Weights of a small mixture-of-experts language model, trained from scratch on English Wikipedia.
Size: width 320, 40M parameters.
Experts: 32 tanh GELU neurons an expert, 8 picks a token, a sigmoid router, a shared expert of 64 neurons.
Training: a variant of Adam for the experts, 8278 steps.
Below are experts of layer 4 (counted from 0) of a mixture-of-experts language model. Rows are named router (the router's row for the expert), up (a neuron's input weights, with its number) and show model dimensions 160-199. Each number is 500 + 40 x the weight over its row's rms, rounded and kept within 0 to 999. Numbers have three digits each.
After each expert's rows: "comes after" lists some tokens at least twice as common just before its tokens as in all text. This comes from a sample of Wikipedia text that the model never trained on. Tokens count by the router's weight.

# expert 64
router:517504526445505481473524501560498519553533492519483547557571522486476516561468530557540444492529488539507510464449526552
up0:509510529496553515531499490513540490487533409522496538508506525456516499471453460603445481547513554546530583555517503550
up1:529592458513456446520479542501521564495495550525485491480456564482501521523492491527498449538471545481542568473538486434
up2:524498481533409525464420560508488560580490511512534559569571538457550417498485511482490440516531462453487542441516508521
up3:495539525525478546464490516455492485544512423538513511510497500497487533537495510532433482513537470560562565523535502456
up4:472535474470552539473489491506550448526512527480511518507518581568471541502517569491453448536539551504462440570511511491
up5:531461469424557444504486492498441458513503463553453566570548458528527453513471501463483499477493426512463452555458487506
up6:474469448417536496486497505440459480475526475436548535507497424511449546487476416468515543491504478488548552484450485485
up7:498528429509445506490534458504497530572496499553497499515530485485465467513507548527504416465532547420429504474474486523
comes after: "=", ".", " |", " =", "\n\n", ")"

# expert 118
router:487489457505539494420550456493523519522489493531567490516567453452561522574483500521501468554497536530469532492481493530
up0:502468582523552480478480486505470522502463522480610475491557538524635469530525511460539530521515525485481516496493363448
up1:571566497492520518482518488470511401533472511515521456521440531498554491493489462450542572557519529541503469465518426561
up2:509536454434515524533492422540470524429521493570483406517465511508601483473488481493510459481538472537589515446489497542
up3:506471425509534447473500515537561468484402476498507487530490485532576493517477404478507502510492440505489494380460479527
up4:570552460494557489500513482557479504591544479602581487475530592467576556513502526519469521458494517451479512525478439552
up5:518468511445547566478506480529572492500556465531494509496516542501512580493616482446452498489513486501485459489488482484
up6:481507494537547472491584566537482545529539501515602476539486559454569498482532496488524543476527468546527458447466517492
up7:479519564627472436480550492440482496501477420506564495535498488498513473487427583479503528510480500537470459538556516483
comes after: " |", ".", ";", "–", " (", ":"

# expert 59
router:492478488512452485454511536504497456471449489549553471560509440427496490572506509494525548459526575555495528514402498589
up0:436435525436496509527528540527473449536498459492510604531451491495464502513491518536484520463420496524582509383451458502
up1:501488461536499473552490461528538452553457486510512513496535438497563513463491493510456470528521467478522440524562523481
up2:518452515521486486527495528500475464484492503539484481443469443500525494497542566518533553400534466492537444476524545430
up3:478470484462578473495536495483484498468587568533545461495483498517452574486504490447492519396519494509546468485514452516
up4:492521450456498550530550516512504556423499504591453484525483470500564556537471460429501522491467547498535548526497452503
up5:447504584541448478511489469477498463505441495533506549542445580499573478534468540491475484475416557539473518539501443444
up6:501534482464450470475490530449436495491532505570414499472437497479482589502524505468531543445498491537472466532440519585
up7:495434469504531494507523539485555506478525533571540414456524495529471499504554547524608507496507541551409502517557460597
comes after: " |", ",", "|", " the", ":", " of"

# expert 87
router:545519502483471490461532461539485488502497487552600553599606497435528478524521526501485521541596493493482475473450436541
up0:494527501509549546466594523513511491476527496540515504508573514451480461450527529487415491496501501422552506489423511472
up1:447533473472602520493504434516486513457561592530479455521623472500490463469499588507540555519511527515489509545496465495
up2:459508521461426530471512513414540510485563510529558454549546461535491486466525474486498508489572480563573459475443446572
up3:475527569467377467514512504499549471491481573565428538515541373533517492460438541474442478503478476478499544497426471447
up4:541520457481482526521569506454474529527499581525483502557542488496549503516491585431446484532543450506502419401450487475
up5:494480508492387507499535488441489470466506564432516538526484487485568544519529440446475410493521495503440506466523470493
up6:544541503561483447508489466478465420570463489516537514510566474531509449523509488460452454502516471533433542547457492413
up7:457464529442581491443557472504519515579528540498561491506561581504506519493497545551599476469546476496489462582475478551
comes after: ".", "=", ",", "s", "\"", ")"

# expert 114
router:500465513519494560468536473558526484493503493529559502543543494472524520539491532507518470557576511504488472500489495509
up0:510457536459566560513475388526421421525545502478462493510447458526521559504496558515518517474494549549549543469494519494
up1:514516458447499454479540552508545494397534426554421558514494529505487512541456550455558504451468458485532427608500484561
up2:618482575534551445513411513589480586571494511490559481479514519566445458530476533495477519490519567413520475458469530461
up3:464475478517502513507541520514482455466449517459511488509476564476436501480609507464576456480476477467527488511523577529
up4:491496458495513551496503454553474457553486545497614476522406525524463498515497491447512521475567485520469506563525474495
up5:447457514537477440496502478513585548499489498490514571504496580441398450479492532506487489559442454477520496481477517459
up6:447435468526521464492495509534543442556522473518473499512568554490446445513519517523465401491478484395479479434525491442
up7:545484504572542525435512597472511581575551531546468497478515564510417545535504403527483483503542575472489549495519480467
comes after: "=", " =", "s", " which", " It", " it"

# expert 56
router:578495452509489547411511490529515438496498541520526552536532515470499523564523542541520491482477510534479533525480500529
up0:526478503533504463486491518465587528489477492489451458465523471529470506515572543569569567446495511531506482476491407487
up1:497427496568465532523483475542521520517551490492534589533486557543473490506525589480629418527462511498421522481483457507
up2:510549458516476504441502470500508523572485558512506447522530534513510549508488541543524507452468477574527532523485469474
up3:486451478582517535484524490558411509471444474467490509559524489435511527478397584591500560497512456479585493365503558477
up4:479449496524513481525502524465480537494434480505440478511494515499537432457503488502522578544531496469446515572499561451
up5:496506473461512498430575464530517428577537511534499457544534537487517486527528501472451458466530550478543509490545547512
up6:489469480486496505482445516483464475491510577463502513505490523527445524516557515480527480513519483433455503557530494549
up7:497445494484522597422583548454491453481486558462553485546451478463566506518472580495591591582497555511463475463526514579
comes after: " |", " (", " 1", ":", " 0", "^"

# expert 61
router:569532529549517560448501452517457446508451507486505464514502463553542490541473482549520498495498472525425504503443472552
up0:514542493454466493484469481477509530530500466439445515498509478549402473513454484477439456562548429485478474511526461438
up1:536492456477514530556540468428422530513419481499568495517513466501480581510477424476509473541491454517455483479409454438
up2:549499512497472536487484463487561479518559527489506479508559522523437468548479535509463549456496581549475552535475506521
up3:573522518542462424496539442438507454483556510475475515495528452481585459497525497375494518504475483557514519519480466489
up4:577447518419544476412462534509443500467504440518488527565514511438495534514446528464482501550452469411443499502504520552
up5:490464563544502492484461552510534558488389521496425463492504510494519475506432506481494523582489544480454551492543444531
up6:493549515579524439492468475486562464558554487504439480489514488497552473507435527524482471455440504516420511513521545471
up7:493537546538490583429479531522476502443523512471462492506510498525499492522456525565426492469498416439492443514558515491
comes after: "=", " =", ")", " film", "er", " was"

# expert 27
router:500511551577469443387554483510508519510474533503523475533558461470503500571525505566586549468510512536511502563512480552
up0:495550522543473466427490539439508526508525493541539479501557500459526531525490532588442503533519516458550538503547477500
up1:477421486532476488473496513537473567514499541470538512501500467497496501512473565557535484557485459493480433528487459572
up2:509464436504462447529532456451516514501603518488511495503506544514503500545593480449519480499567488477465544513507565494
up3:517516410421510480513496508550445561569493470559518509500461519429476487489540452509568462547527456463570486528516443594
up4:448465477548510484411481528487522464519570572543522475477469480507532578527607412531540477473555498552483462493438486485
up5:560570555570470462452516573510531497528506526520523520501532534503528512509501479534429491513490570523539534491573493564
up6:541507510483488514512524472472549473532487554525490507514506535567564453534480531486501471470533501584513465525442525528
up7:428461484551511468417606634495487546533499517491601520491448526502447474544530471451435491516507518525456436473432468582
comes after: "  ", " |", "|", " 0", " 1", " 2"

# expert 93
router:476503471480522476398539499535492515442441532520537494565520470477515487575467440538526491515547596520458514473445494604
up0:507494467484565522522503480546532562504570465487521523513548585459462501555514567592513485527414512458525525532522515473
up1:440528519476523520468500502468498428437525495493555590458477507477527483516453561524477561511486501466500490548487497558
up2:511527483470522494548426518598454532474454505516459529516425435459460542504484484557522443504509486469388433458465573526
up3:525492419415518429542477474509447505510525487412553543465411500576507466438517455555488464505509535455456440394524541510
up4:505524481580420481359503563489466544450530590611506520530504518467512499589512567467503555423531557547520510514458547511
up5:540478465497550477489490472523535464486483540506490535487562434524542442539518555597460503488487484461481507593463478396
up6:428479516536541551522528474454497567470572507530582537490516506488413483536523496540535493478497490527457458525475522517
up7:489499543453531424529473480551526447481537399567425513543491536552433563509456544517516475471487540460485524429504533506
comes after: " (", " the", "\n\n", " \"", " and", ":"

# expert 62
router:515518516472516522425511470497503523476455455530463478565537486474533551573536503529523529487550475499528471549512605598
up0:472549499489505513554501524559572535493509502537453466470554559576490506530499532510507498548588586540527557543514564473
up1:573565480391496561505551415500486535503442456510507538525500494495486537507433465525435462540484406502561445482507551541
up2:466481471457422430487484487444555457518637550528443488489508494462556481501579532502524516480507464494507541480500512527
up3:541515394429477564460438410419512490472438401494470508479529499498493516535543537474538480531487518454546546531534462464
up4:501487392466531459465579429508407549526504506498542517519526478456555551505488477522454459497507461506633438492517420531
up5:459504488482456472441499532473452563478555504498499461474487531532462533514581490497472445502518494469474535523512451453
up6:494463514426573614496466562439509501523513486454526447496562505526452473497510507586455491501526476468521421503490458496
up7:471544493458512450483627487522445538483530484536565452529467494482472583481460483540498505530536458487527452533519472539
comes after: ",", ".", " and", " (", " where", "\n\n"

# expert 53
router:488492517536521460482511473484454496503472514569579520572530426514499492533523516548609483503591482523493471506456491599
up0:459484490429488588477478572522426501557582501447547510491538485503471480513528475532495429525510480505388461417464491471
up1:508455537495618482430452527506488455462477525506537532455454466464445522501522486545597538510477483427486538567494489558
up2:518449549497543481534512441534493544408445468494463543491514461479533454484430475441536489540464510497422638513447489439
up3:523576567459455547504527494504517448505392461440505487512494501502497506464413455448426500555505523502518508504524513523
up4:479501437575431448479518433441478507448462587493454498472484463506555471500571474490537460544488490454451459439505515501
up5:494580463493550514491558457497466474531439486499535484522601526524517498482483502430564516552601464520543535525486482515
up6:477425492482589492518561485525499514547488559539491473518580471454512410537444501405516533455469483496511515456425514559
up7:485559427521417538519480554493470483568501546532552573495522534418466500493539497505472456488531509563451485504515482464
comes after: "  ", "-", ")", "\"", "%", "0"

# expert 1
router:455454461453469543415602500513469450480523456499557480605539536502526481548540428525499491543510535590542482485466548593
up0:487469497515575511477524487497473477498500501529493489568529429472470458495480535434562526516506503518570455506428484491
up1:467492495440546527484528416514508477504515515479477471516461437549439497506519514585494473616487566478445518538421490480
up2:501479444515445539501531464482478535491459391497469513539524495499502547506541472569519532460504416523468542441474523512
up3:506470542517418523525465526453430485471462492479517494540505590556522498522484497464470489426547586423467497448547507487
up4:485417479517463480467550478573581460531514560570525488562564552509518505505510537533453489548504487517435493486525505518
up5:474539492492473518461491474548436545563498537450518471533521502516462540512405459456518537504520532490517579384417528539
up6:491494462513540574464521553423477517488599474487439454499552537486454509519455501483439477446497550541517511491489521425
up7:495438497493447437526555525502514458435527521517560507522424554485430484473459503538562530583498521477394488502542497624
comes after: " |", ")", "|", "=", "\"", "e"

# expert 77
router:520546493449475508466523528519436476583419453527485564530533468476481470541515560509557468571533526467466452511476588543
up0:594470496456494522486500483501527483504410479545530530519510471540507360508469630498602447507557502499447527550485436535
up1:542540511443501523543547473524449504447481512523434492497532478419571504481458432538521468508497509496545516549464496554
up2:514513576509514483534497482479460514508530479476522536507479445407533540546521466424538577550552426482524508494476493506
up3:465494446513404549520491516495532482505474520493438499507521513472468512487451508498497436499485494505550462512502552485
up4:501591473517556482497562483442569467549492479463458555539550491590564458505465597488498506553463476465488406498442502490
up5:502522399475515458526491520546462532537445432523502489554515512509464561498573602410505506516462480512448522503441497523
up6:482552446447528580510524474572570460538499478550425566480516501578449534511508516480500443500482523461472455500500467506
up7:546551470495526499487511471490491511496461457469486581526538525438526508499501580561579501547526514479431492538491502578
comes after: " (", "–", "\n\n", "|", " in", " In"

# expert 70
router:505513532467501549397571530466451458463494492575530509577551489488529492555498454452585478517512458520559456459494487542
up0:513527579487498481502635515457466444505487440464508444532551495503498477513510483461524516504462501526504508555521513447
up1:519479503519528516455536517441496544578470497571527522457554456474481474500575543484516494458496514505565427526508557503
up2:460475536493459486513467500525506542569536518481585455523460439556511470457534425541544496504527514461515565473483527485
up3:564521542504562517424503478491556405499517477550477534517548496454491534535520589502465482500444485545516564543522501469
up4:517566556525466439509493512467467524562476445617509501562497532429444506512485511451531516482457464558532513504579422478
up5:480523416471524504379576498439497546523449573532535462481596499527449509515510481497522565454501484467535476541492500475
up6:575463527467482552465508389499522516530484521491487492549542454554506547505497493538511411497514487590539506589477559453
up7:436489570482502479404420446453419499449504558428482444518454440539514504489482486521478555513509539483527581527462448488
comes after: "\n", "|", " 2", " 3", " 1", " 6"

# expert 112
router:486557539520442491430554497466462498483450426582544535567500436544494463526464463537478457477496519557430515536497504603
up0:478498497537523506467530552529505566497479471475485565508516533518507584526428584527464567532473488458526533532535458472
up1:541548516469540612515509467516521469450500449540472561514487560503533495511508518420460514453481532488581504533505461450
up2:510484439474515549462529449518500485451492490521338489520527434490544529515487557495451527532508453572536529503460496497
up3:467575453597456480510510512474466517475403483548537468491474617502537545519520512496488522464482534572502534562525487545
up4:489425447513515548465470428476526415473485508558412599463431514523520553511550555511611450476533514511523459547534458494
up5:491497533499442464468492539471447508499509511516617470514462520516524458520481537512465519442535540479526531489454488504
up6:494536465555497486507542471486394521504505496470468484547540478460512421516510527448566517526480517541495534527509524492
up7:477475557422480579472485490494530419513497482493525539522499526459527457491505445530389516452526460509449543442523513543
comes after: "\n", " 0", " 1", " 3", " 2", ")"

# expert 7
router:452442449437467488455554442511484498562545490501477526602541480505467532591522538599530430531538516540481457526420504546
up0:471420467563526481519487466526477604535484581493482436516442326532498451522510470510522449568570500463484468465418453544
up1:484523435504556464445557537467486497549462499479481484507576506560482478512519449521436368404565510513457443487522539504
up2:450411521511488506469475467414477470493472500536552565460492482489589520515545513453480464475551474523518516478446576477
up3:549570465510461433507571550482532486519445458473484524491490506527521588524500462515442490414544581535508454561510548454
up4:608472492457439526514496456525529404475460505485477519551576562430455562532467435502402521529585543528511489589532511457
up5:468506418472502493429460438488462553488567504578473508572499490476486531575481524489480503491495572475505512497444484527
up6:542450462521492502509564484466454491460571483498483537535540514553468543534497527478574534547445560452585463511515481537
up7:563480437483523507564631525500529564499534492534472462510505590460434520521490531504541484446466459565426556489454482420
comes after: "\n\n", "=", " =", " p", " Gu", " Bra"

# expert 120
router:546503500432533532427572478465470431497491486518539497534490418504482511524541515535459500469491487544465514499473526505
up0:518453463490534488479508547544478535511540474491499489515557615486410518528558556456502452533507490490471483460522476451
up1:463577555530520411492489636527464505504499559508557551516491581510463536524517517463454523528535495484475510488468481531
up2:516490460537490531478536452484447513532419397450523506482498435459527525504535476529432492479568459484529513562538504501
up3:474490545480494525525480519536502541477464496533540528492493504461551531494464489522479454508465486489522495482437467520
up4:466528516497494466478510454510467475578579479513528544515475504490511495471547485511479468488459526537513463506518525563
up5:463485466526514460494487466622558464473525532527505475538532577509477491481491536548489433492515507514476432451525509514
up6:572521506465447576491543533537509492489501554456523551484492495501516531486545413433522474532519446534483436534498510554
up7:475501527583531511504497455509504476520564574512574474473543512583522472506489487566462524505490447455431481443464432458
comes after: " was", " as", " is", ",", " he", " and"

# expert 92
router:531485519472484546442525474490509437511437454473482523520498427484532463541524480494602474554493529493496508492434538562
up0:534471527502496502510495431480556502374447568451458470494448483500487449503491443460483471522529462452493543482530497553
up1:525471443471464588520588544485523438483519520448545549526463540566465557520481495460509489509507532553464487462489438541
up2:469439519540461515499468495570472511495544448495486510522546477484612366500484532518599442571498541432481547552510453510
up3:569485502435461506463474488493439483547521507544462526472514547495520462476502494479509517424540442430459500461491485472
up4:514506459424476525475462464496541527497548544573574519512515468493532476466604495554494510552514518504503511469459450467
up5:484472507481536530540538535491446461577525482515492556520582510520450479529537488498501506494499482485463467490495532514
up6:551467537522492505511519462502520440516514540474415489448518422485421437507526533516559483566499491475445499501442547583
up7:537499578522540558507456406538529511519559472491443501524511500466499538502484512527520438490500480473529493519528571510
comes after: " the", " of", "'", ",", " and", "."

# expert 35
router:490514458552479502473572458515437476539480556532545497545447495388501508532526454516522418527494469513506472482454564531
up0:542520483574550503530527474511443523555463497513466476515500484470499535508433500444501426509403465435498481454515534429
up1:453439524490548523524496503495456558489544510488503469497527482461503480508447456484450500508452505512543531562545479498
up2:471474402578423454513516444478419465528472571546532535494460517404534521504483491509532476545518484478480496493443536486
up3:512517477446546551514497548431548509558492445490535515502502536513410565519508508473505524460476504462459491432520460487
up4:462474523443557491548494463495499527418523531498480512484453463472491494463567519500526493475460451441484519484511485496
up5:511557450468547522493560586479462509559465508466470464513464529482479545523494499472530460506517517430506496393530487474
up6:533450459479544523467448518472440478455503471481484509502488423492595483501544483562435524556560552449540588425562489477
up7:513498524502491460488427512439570533475465439447454547457489489544482443497528501569462489489474552481484447501515458444
comes after: " |", ".", ")", "\n\n", "\n", "|"

# expert 121
router:524483442473508517436513533512501474430518512561519507549506516513458475578566483543529500476524502531464496575412545543
up0:487537471516498499464521536554551517554592491478537509509546553504419505545545507513497420576556451480542497489518506473
up1:552505418501516508495499520465516547515482547449503522428519506574450521494460476554543493455512456441521526467504458486
up2:535468488515502524462552464563526430462538439550446512556546556525466476484533477551474492570459512602488514561480562525
up3:528528557456494514502530473551502401477534422439560517491527508560543524476505471508504469533562508552446573419475485514
up4:524429531511510448525541475491521617451509529457464548484538498533443493545526547514503537474493478451496558624457478502
up5:514515530491545507448508546479548467514558447453426539538558429486458489542526569490484531495555508544499487496491486496
up6:480494462493469520501552536528489439452579494518503547539432566516446540506496502535529490492496520515480516551489495502
up7:480496488489575486486486451545438517510473533544580493518535508534534508526588471460499511508578467451501586436423533449
comes after: "\n", "″", "\n\n", "-", " (", "°"

# expert 111
router:478484481476492518441602503527452498445458479522529513589564508479480490587519454517531414541536508473483460510436544523
up0:496531487463414497466460534541429508601444477488576557510532552499504558460497508532458406503542490498542469494428562501
up1:501518492480477434496538516469488501471508495529480612497496480535548486529543527406475504503525509575556563496480417481
up2:523468462387483560561488517486492523449480517546505442484492533497485558544492480513448527466518503469404498485441571483
up3:421508452489508457479521404487545478440501492561431503550573510510463530506531577500491465442483528516511518554493516466
up4:479535494502552492546544466500490521493497440458533470495485540432505503519548539532459463526435512481455419531506541471
up5:545523461432496465537536560466531444472566550507514441548569483534392494503470560515529578472448554479461520583533446541
up6:444466501564567495409572460490541509492486542491476452503499454566507480496512522479541447505484526524435423501471508495
up7:466501502424535494569562505528541480450532516576502467477576469483437506464476514599497459486444515450482481446527476530
comes after: "-", " (", " \"", "\n\n", "–", "/"

# expert 45
router:473515527489542494370528441465452415471472538481497500504500477514495480577542490503501466514514523537482469547515536513
up0:512496505521552471420485500472507519411444493526471475516506501550573577543513469476500485456508461505474522481542589484
up1:529467494568441465484483463470492494468492494482484420515513453566533472523494494567535477512447498548516506475464465497
up2:486432472490533497516448478543487479492554476454570494503492494453516427466466485536489495467463478497486503548431522494
up3:436479518504501405483504590505464534540561475502415487477495509509482517507491560499571538442508488500552452500578420502
up4:515548448444543529522492563491514575429547488522452464502494437539485501533496529546485524432506586473461454598581461502
up5:476497524410539555485543419537467517421447485480480499474467471526442598511506483535483448541570469407495539506547454494
up6:540484579424508573508463427522482444489544443459464453490536516468468532522506488503406476456491486465448420542536565485
up7:447443480502577473414539405512515545475482545567443496536473513484492499534451554490477399495494489456530537543493563511
comes after: "-", "|", "\n\n", " /", "Personal", " a"

# expert 42
router:516484537473436484501583476538540451425504509518532533555564496420474502552593532516575503467504484543455463542488522506
up0:598528499499459463485502442501480477507479529544511532486472506409532486527462483481598477467520488450440512456509514548
up1:504513550471516510534496458514526507529512515537492510469450559487561490510481496496563497493504523531464526511520549505
up2:467528482521522471482510462479455535483501534484487459533490464539529544514469552416494467473481578480479441519542525463
up3:457486522451558495530532456498522431483529481464535515503543458437465538490554489416463568501518436514465438515461500444
up4:509471534532466461503458432483508477484509581542525539511497533367595476491511520473583526454511507539483521541530524562
up5:412494501484555476550411442573489494443499564497429465527465443418511530513531554480440495502501509495552471470472493467
up6:599525462521491528523496569495525534536482544459500569500451519498524540500523455529485487470508458491506497504526498447
up7:463498475511481404519538542510509449484482580438531496513537531518491476517502548502466541516503465462447505528532463532
comes after: ".", " |", "=", "\n\n", "|", ")"

# expert 31
router:530446464514497519489553434507528460481451525531469518539524411515481500532592453558529487494511496512474541454418536507
up0:542466525502513483472480480506505492456459480424458446473526496494458522543543573468439490453485489498507534464461535443
up1:522438475482453545529529480560491514486527493486426568541511548565466450480503506483532509575516530471447497458476561569
up2:547380451507469507486456521449516524481498482498524475487556449549495503559542494444464429459519432479470532471499534490
up3:496566502461491562548550473544507505470568482501476496519439502564524445493504502508462416517526485547492525515474537498
up4:457505508521511503560523442497545565501501566517465514500511514553473533492489480490505436466490530456463528511449486530
up5:500462478542475532452576478506498433398523498557456544520419482426491502483497482482494527483512505518474437563456522491
up6:555386540541452443534450459585528534521517514452463547451505563533545528522553577499450484472541474502488543515441592549
up7:553587467512462477494496516459503514547460460494473486481495438522413426541483483530478473498520506500526527453442583429
comes after: "\n", "\n ", "\n\n", " is", " as", " with"

# expert 30
router:548504548493486505481592498497515457504448532560493500563510465482506500519497473523567543543568501543484502534434497550
up0:565528502541462513503528531477499495561581449434558458498460556515405533518495516482451467485483578508443523496512512451
up1:550416489474545470544569470515506512517526485479435454480539398407444545499510478496551518502499458430432530530505483489
up2:497514414487469509511571467529512441495448530518487451509450504531527514524466616389506514414537509537517588580533478542
up3:517523508514558537503426467527522469423484523523464506522435474462467541498574454534475469508553511531504503437483531525
up4:494442502536535505526473469427455550469510466422570489509511472457512511518481418489439531470435519565501508510519425511
up5:480499490436506563533575541458419414494465502554510487526573438526495476496526461504467528518575471570506556503510494479
up6:454488515499469537466520583516498399454512490518500461530498531452455463503465558540479521546479501539424519493515600490
up7:502526467502490565455539523519520452512594556488470505534578523542502486464503460554469443534511463453568449470501513502
comes after: "\n", "|", "=", " where", "\n\n", " which"

# expert 69
router:484427479498488521416513526506444519463425500525506466525589413511526455569437454566500490508518480442474473533526491547
up0:468537530514460440461489499417552442484483468556478476517523521533505363497485434527449497410497469432516454533505477472
up1:545495501542455396422509593500541487549508523493476519431453498542484523505494511533586543499455506445490434505489560451
up2:461449450498479441464517518445486541477464444613476454511522421572568509517529568439486450405520470516485536587523485476
up3:446459503490472578495541448454424444556568477451500476500526486497471578507498421506439528546487513441453437505537481537
up4:511511569527571475531544437504568528519579504531435522509526460552484470541515503442509532525524518537468538551553480454
up5:519440485488529459489516454549467513449521485525494587474426496455447506484479513452498548507474523463508564523475527525
up6:433408428532464424554513504523478576483484483596386489503593507458584478487496502509487464413573505576486498550557486472
up7:480509482465531479525482455528468507508508460542464489533557512581482486506457522514522487503516501483526368482503429596
comes after: " |", ":", ";", "|", " (", "  "

# expert 33
router:547538471496508553394548541432493486463445476544566519543521502497510429576491421455464493442536485541507516492486513529
up0:540457452445474467559453595491522488511531560481508481511485571503495494509455451403548448495503464451428466536436497487
up1:537496462542534517523514521504558471481518538460416499474562471466466495538487466506447513439499462503461433481509569528
up2:487502479454464508500537568469501477437441516540490506531557489559503490505491471507467473428514489522484451558568496437
up3:614550528473498447494491457479532487524479553537455499508527521523547535548475502448467519506480530551519598522468480505
up4:575570481451444498550550524556525507424470462634581550495504479532482518479474478478435462551500480528513563544513477550
up5:473489481446583430476490592515548461552525561449502464495505561523471544511444512483461450429512506547444557498443467447
up6:500492569510470609521492537512570458494477541486525541524421564534504580544468470468487496533560507551435503473468457490
up7:470488486487430447584536507521520532435488439414565491476484485482450509486480540528491506432509500503413524590509498478
comes after: " |", "\n", "-", " 0", "|", " /"

# expert 23
router:501505476501535464451510537451503441499512484577491547561535459471472484510469497579585530470457496533472478480518554566
up0:517500489436559478439528542451473483441531493544501496508566533419503505506492442496501544468520571533509522542506467496
up1:452513479501463539496537532470398478453495488482577512517472498452528524489451495476477454559490525484459476521583475488
up2:489492533470500441487521467477455551471466488564499505493554486486503531495559480448463467526520521493467547503447497531
up3:562493515512451484508477498466520449493514534531445543512476450520492444520443539515450464427489481506509509525463552430
up4:501528537488523490463496523477562445533495502492438456508441496606490445495433445485560480498512510565546458458535562548
up5:409456526401500591469436498520469499426584510516467527541448501499513468475431450508466428460495476491546465499520590585
up6:455472500575461483503452477545503476514517527486510437468528481458472410510543563522516394542484477491491551486494487454
up7:514502512518509537486510498434490485530549517467440487486580468450509585534417532482451545553509523588383537503514486452
comes after: " of", " in", " on", " to", " at", " from"

# expert 102
router:540521499491520500435526506535492423561447484580545513572506491485515487566491475535498455465535508511457424494524564597
up0:518532501529497539402453515489446506490511549556535521514471572453515528519462553583449459479539532504431459580490464497
up1:429565530515581516492462466495543481482556497582499499429504532514494534507492477523516442509491481502548496507521520518
up2:535450492562493550436496559572487531527475547560575529490552522523502541493550501505512538527526548478521455484532464454
up3:519500482492457533441500550537470375539488565497515547535471537583539571494465510530460479536597452499435490506428542612
up4:473533467521430521476527450556512513440549424490497455484551511571530455533507571496471494463454425401537446433481503461
up5:545437450555493517443496455426502584579523490516492445463546542502454477504485567539477456464507488529492465546533532471
up6:499494520481496501536592504527540432487468446492437494541465505502493540454480476474503498489477482540491587551510491462
up7:535493502565457540503549488413462474469510452551479477509467419483483522528520467465481555519509520573500438608488574488
comes after: "–", ",", " in", "19", " 18", "|"

# expert 52
router:528559508477515511416531535485452439505462470553539575572500507503509488552499548509519523488543553552542574454497494586
up0:451507427491463527483566531481499554530516478589464549524499408528500469521455457473564479525520538502528450435472475562
up1:505511468527500429441474498542485476557577515547568510513526455548477471497517482510443481473491617549470568474489418554
up2:515458479472392455507524548541468460515444426474522478506451452546532517531526463536520505549529523487547499496446520516
up3:479526482454476540492531516446439532454489494563540545546507513460462513513476564504489492476470565483595514467586456491
up4:540460518526476492501570528421472546518537439520411540556511517478497504522543531393454507419503498559529523515541502506
up5:595517412521578576540480506551484369520478514534523593512486510501496486490505509518495522438492450508524544458554509451
up6:461525511472504521524482531484552531521558481506517554570506508498504509532526508442543497507509545495576544496517450622
up7:473503510552460514501490505521444454540428529521492580497510564481466495490505570555526492427465494475522504535532593490
comes after: " |", "|", "-", ";", " for", "yard"